Below are experts of layer 5 (counted from 0) of a mixture-of-experts language model. Rows are named router (the router's row for the expert), up (a neuron's input weights, with its number) and show model dimensions 0-63. Each number is 500 + 50 x the weight over its row's rms, rounded and kept within 0 to 999. Numbers have three digits each.
Before each expert's rows: "mostly gets" lists some tokens that are sent to it at least half of the time. This comes from a sample of Wikipedia text that the model never trained on.

# expert 45
mostly gets: " H", " K", " F", " h", " k", "-H"
router:480494557475452446534510488491466510523562491467579478411469553624449448484509449453544489411500468502484467572502487533462475566511596528480595478445402500445526433473501584517551462550446501
up0:471479463482485489457535538402484543476438562533515597508522497497546566503547472532531517617523523522408476474440549488458545396445482562556605562545511456408468486510528535508506501399504412
up1:548554557481504519495524409434548543507544444504502621462505475529455470489523467465620502442466443468531460431409556496506546479545535517516549495551443505484553491537577499502515520495448524
up2:541531491560537468508497522412487465554443476600445467530476497503487517567534418534542504498512584384459524487442532553460560540470581456541604446407517450472495448483565494409450499439534469
up3:537489613528388533492491510485545424457595512464514495505470444512396497495483388472577475499515538516591443509451535461483576506548553551521467512479574546457535542543434501438549531493519494
up4:477522501537457613456470501575525525556564535492544527461554469512539554478549521517492525507565528509551497544516443503536491591476472638434572491500553526484503467570504533460512601494425532
up5:524527489472520432494402548482464471566549443530453491464531553507522569468571531507449457523523474553543481415436508488435583573540504497472463470512474405364435450518470451606513433550363470
up6:561494497513547507462435536504494457470506445425551588480507544521479433525495505437540428546446448482504524364508399563479499552540538450499520488479412513492529551528465534413513417623499602
up7:490534471444529521542462490424465427461515540467578550549471515515555537478452432512496430406559513541459515485483507478575444516600470464502448495440506431511479395598476596482570550457451531
up8:486500528528531529500411511472463513386472439410516494492484466561631588479465500516490531485511468516547550554501504478478506463473537504492541446408539545540572599452514526506481510530536401
up9:521526452454390557532515445499565519510550454605543480459484490486484494469488512451543423421520499469526452417441557516490489545457499558540565564492491545554439548444538498486550518576570500
up10:471504530496416532490455573494525551561488568485451477390546463457474552528453414484456562446489516498515534442406398496507527525444498518516507451460445493500434509589501452341459411537508464
up11:502538470469478545512444362461483603380410459510499488458460549500365534397512539467453535444569454391542546518516504494495511515493480568505479533473476617510492505487546475570474484434411465
up12:599490658500457483484459448541523569492439504517537584516478467541438465531430571468479428548424582448572518514564480523507594517604502507536511499514539499497539520539502356505550553556490480
up13:506491549447580393480545496507459567471515432498532514509458562583496459506474457547441502417579464405509434562442470478442604521577540550456478456512439533537444450521592597567485502564508593
up14:490529584449598462434470453561491501464519480563476516473512507452535479474486543457514475451435588479522473527499503552514445499528478521431576597502516423493530457469536568495516417452519479
up15:502551579571541474408493402503472487608558447543389502474536549629568517544454427556513557581496493497520553492501555477493432454415439522521481513449583530553449450479486561524512515528531470
up16:454561523530460560419508555513442524516463503391532564559536485421430460483489494432465396541482448509572524584588579439497531578508585480517572586424472573487453495522532495415439604533518495
up17:513473433547542544451415455546511597522445571463554557587459471599439576533494524444489544450601511549397441427551490537464515500485524499474530525574480532425484364556508474447492506479505431
up18:532497504546544585509465464564461410531532449467446551451519442513475431449478508503499480447493479426405419536466488554461510546531542509427418542478539451542515541506415472539495563599486525
up19:453492485498440435516534463544510573493484472536476549419545481476454538649489409513478544482473438496453550470465538549575443584581455586544502499448529461606559447473531477517544491544428585
up20:574477577491516467476553486462528587511518525499539485517458466541487501412504530476544494445515439523555475531426566505551510467483531518553514454424457514456470502504481578443552513403507437
up21:604534516554595589589491552478433495478488568506530580504467468505386480439527388537538451484550419421399503607407484423534492533561481540491532530510540529552424493494510500545531547499368463
up22:515554559460499570438502399480456517501467451461453464556483495484495504471482558521460505486512580506498545458484624538492549574401520463514530513416484504508589481408563498506610527528540514
up23:403502514400506460577509403518502446528445524621408467547548508580438556491468518483540454446478478524519549515513494430465476444573403504482544429539461530557533480490413548468520526436512414
up24:505481553457491573536496470480485557580545492550538549395476527440457489577551448521516405554554512516500536590462372450533521542504494521430563534434554452486501519446382534506602466502527536
up25:522503500469455462526486500576478483519520471562474523499512519523506517495598503534415503466485464554495600563492449530493538601606600493524566435457454478553501502560477483522473571527571486
up26:505491567515442537409482465544386626500498470514348458478557485561394538468500476582549451550535453637565481442518466450571471476489516476451431507544503543462436451494492623530397499527507461
up27:553437473531498540555501445545517566483442472489522664498566538509486468437496562563487474499548470464414500596485621557501484466519555531474537456507550426475469525471589532518495520571470420
up28:509547455381412484484527620627473483457521559508521490488490513571404578443494531536486468490535541436621526488601461530534488516464422523597502551474492446511524370432408466456521537458428416
up29:585497479496505548502484637551376526525535480525508534526556513486570483391590512484466533546497529518523519572444532547380489526498603469446519469489517510490521448512536527550457517545578510
up30:526533479489546495509516465436482513532476496498580429514460511490482457530444471499531562496555487423517526509500502477546537588489563542480541470444441391412486509434441471536484585554572498
up31:565536507532403569511570584534449536450592567436506487488515489437516511543448512486392527417483593434477512564501496444435398507516546359429564483560460412461484525534459463502573464455395489
up32:502457573503514552493491453574549534524513480507509506545516522478443385585466460521525544484462442469577549616464477506394541462531517451553519527528474470573570494538564510506483623480395522
up33:522421538525478483474538531477547570516471502432507419503488454441499523546478481543536425473567450460422435473436478477511472471509524442518503491495519388477502531526463568445441509475646528
up34:532503430568523550563528473520516473525479478515548567492535545510465455512463522451529577532526463549530532444508531499479585337486583425466534438427342501452466447528511453546453457462437524
up35:484518513541464541491499523492360468480488570520533498524476393438477595435522459474461547447468421484445527463527482514473460516481529526544465514536532460461515441461434480452548537556424549
up36:477539411436524487507494544516467586525459576565430468425450537449456575483549551430472549509553447550628410565449548537401553629460473449476475469472570411551503460477467510579498517427480458
up37:507540476490448422564468453518446487541528469511482540508594529517497448438432478535540514433612409426595537413501468444463519552436585480494566396475534516431405547485514492458496577543497486
up38:508548496524592424446482460559470534472518499470442570532511528527467483557445484550556458503542458552496470472419532563452419502420610512578516518537385486494504486468527428452462581550515477
up39:493439532486541587384551522478519475520481456450481547538588575447457445510475478436498520464405492503436594595414528472401479592551468484424403506509480434432473430509466503484483481474512533
up40:476491466472537584433579474532406500526435527545477490549533489491504432579552499426446584467421472423504443549429488535525543440515532424526540483474387487439404392497544484481555477540491445
up41:439465489421548572477492496545508506471475565476545480428510542480504480472537527480534384438472544522554449546553485524571598479482494485515519416543424453441480520541535550365447561523497426
up42:501499448470470535495506510557444481517479450519503510518539479502492515499459464536449459550516514460517498515553511519558537568485434528484491488481457502487480531545632455522431515504497404
up43:533493468445463461429532571558420395440543545595460545492568430481487491486503431435499450496537571517486486554518549479513474587490519463452448510471392538582501436534498588505629622546463465
up44:508506409568501434500442463523501518524482520582523488502452453454453447475419626476527457440558480544528531497379521577476476511502503449474469492535496508540512543486460512551427591538494469
up45:580536624454413484453531604535445485560472553527501492533429513455572426547440448543475489459517512516431509491348494492603489585480517520448608420527536523503474473523553483549558578464464397
up46:532500401524450521531533462493435526567383456568502498440531540480451537549524512575534580451493470460540465445549544589428467562525505481440489466558422520416405565439456438548643479545525439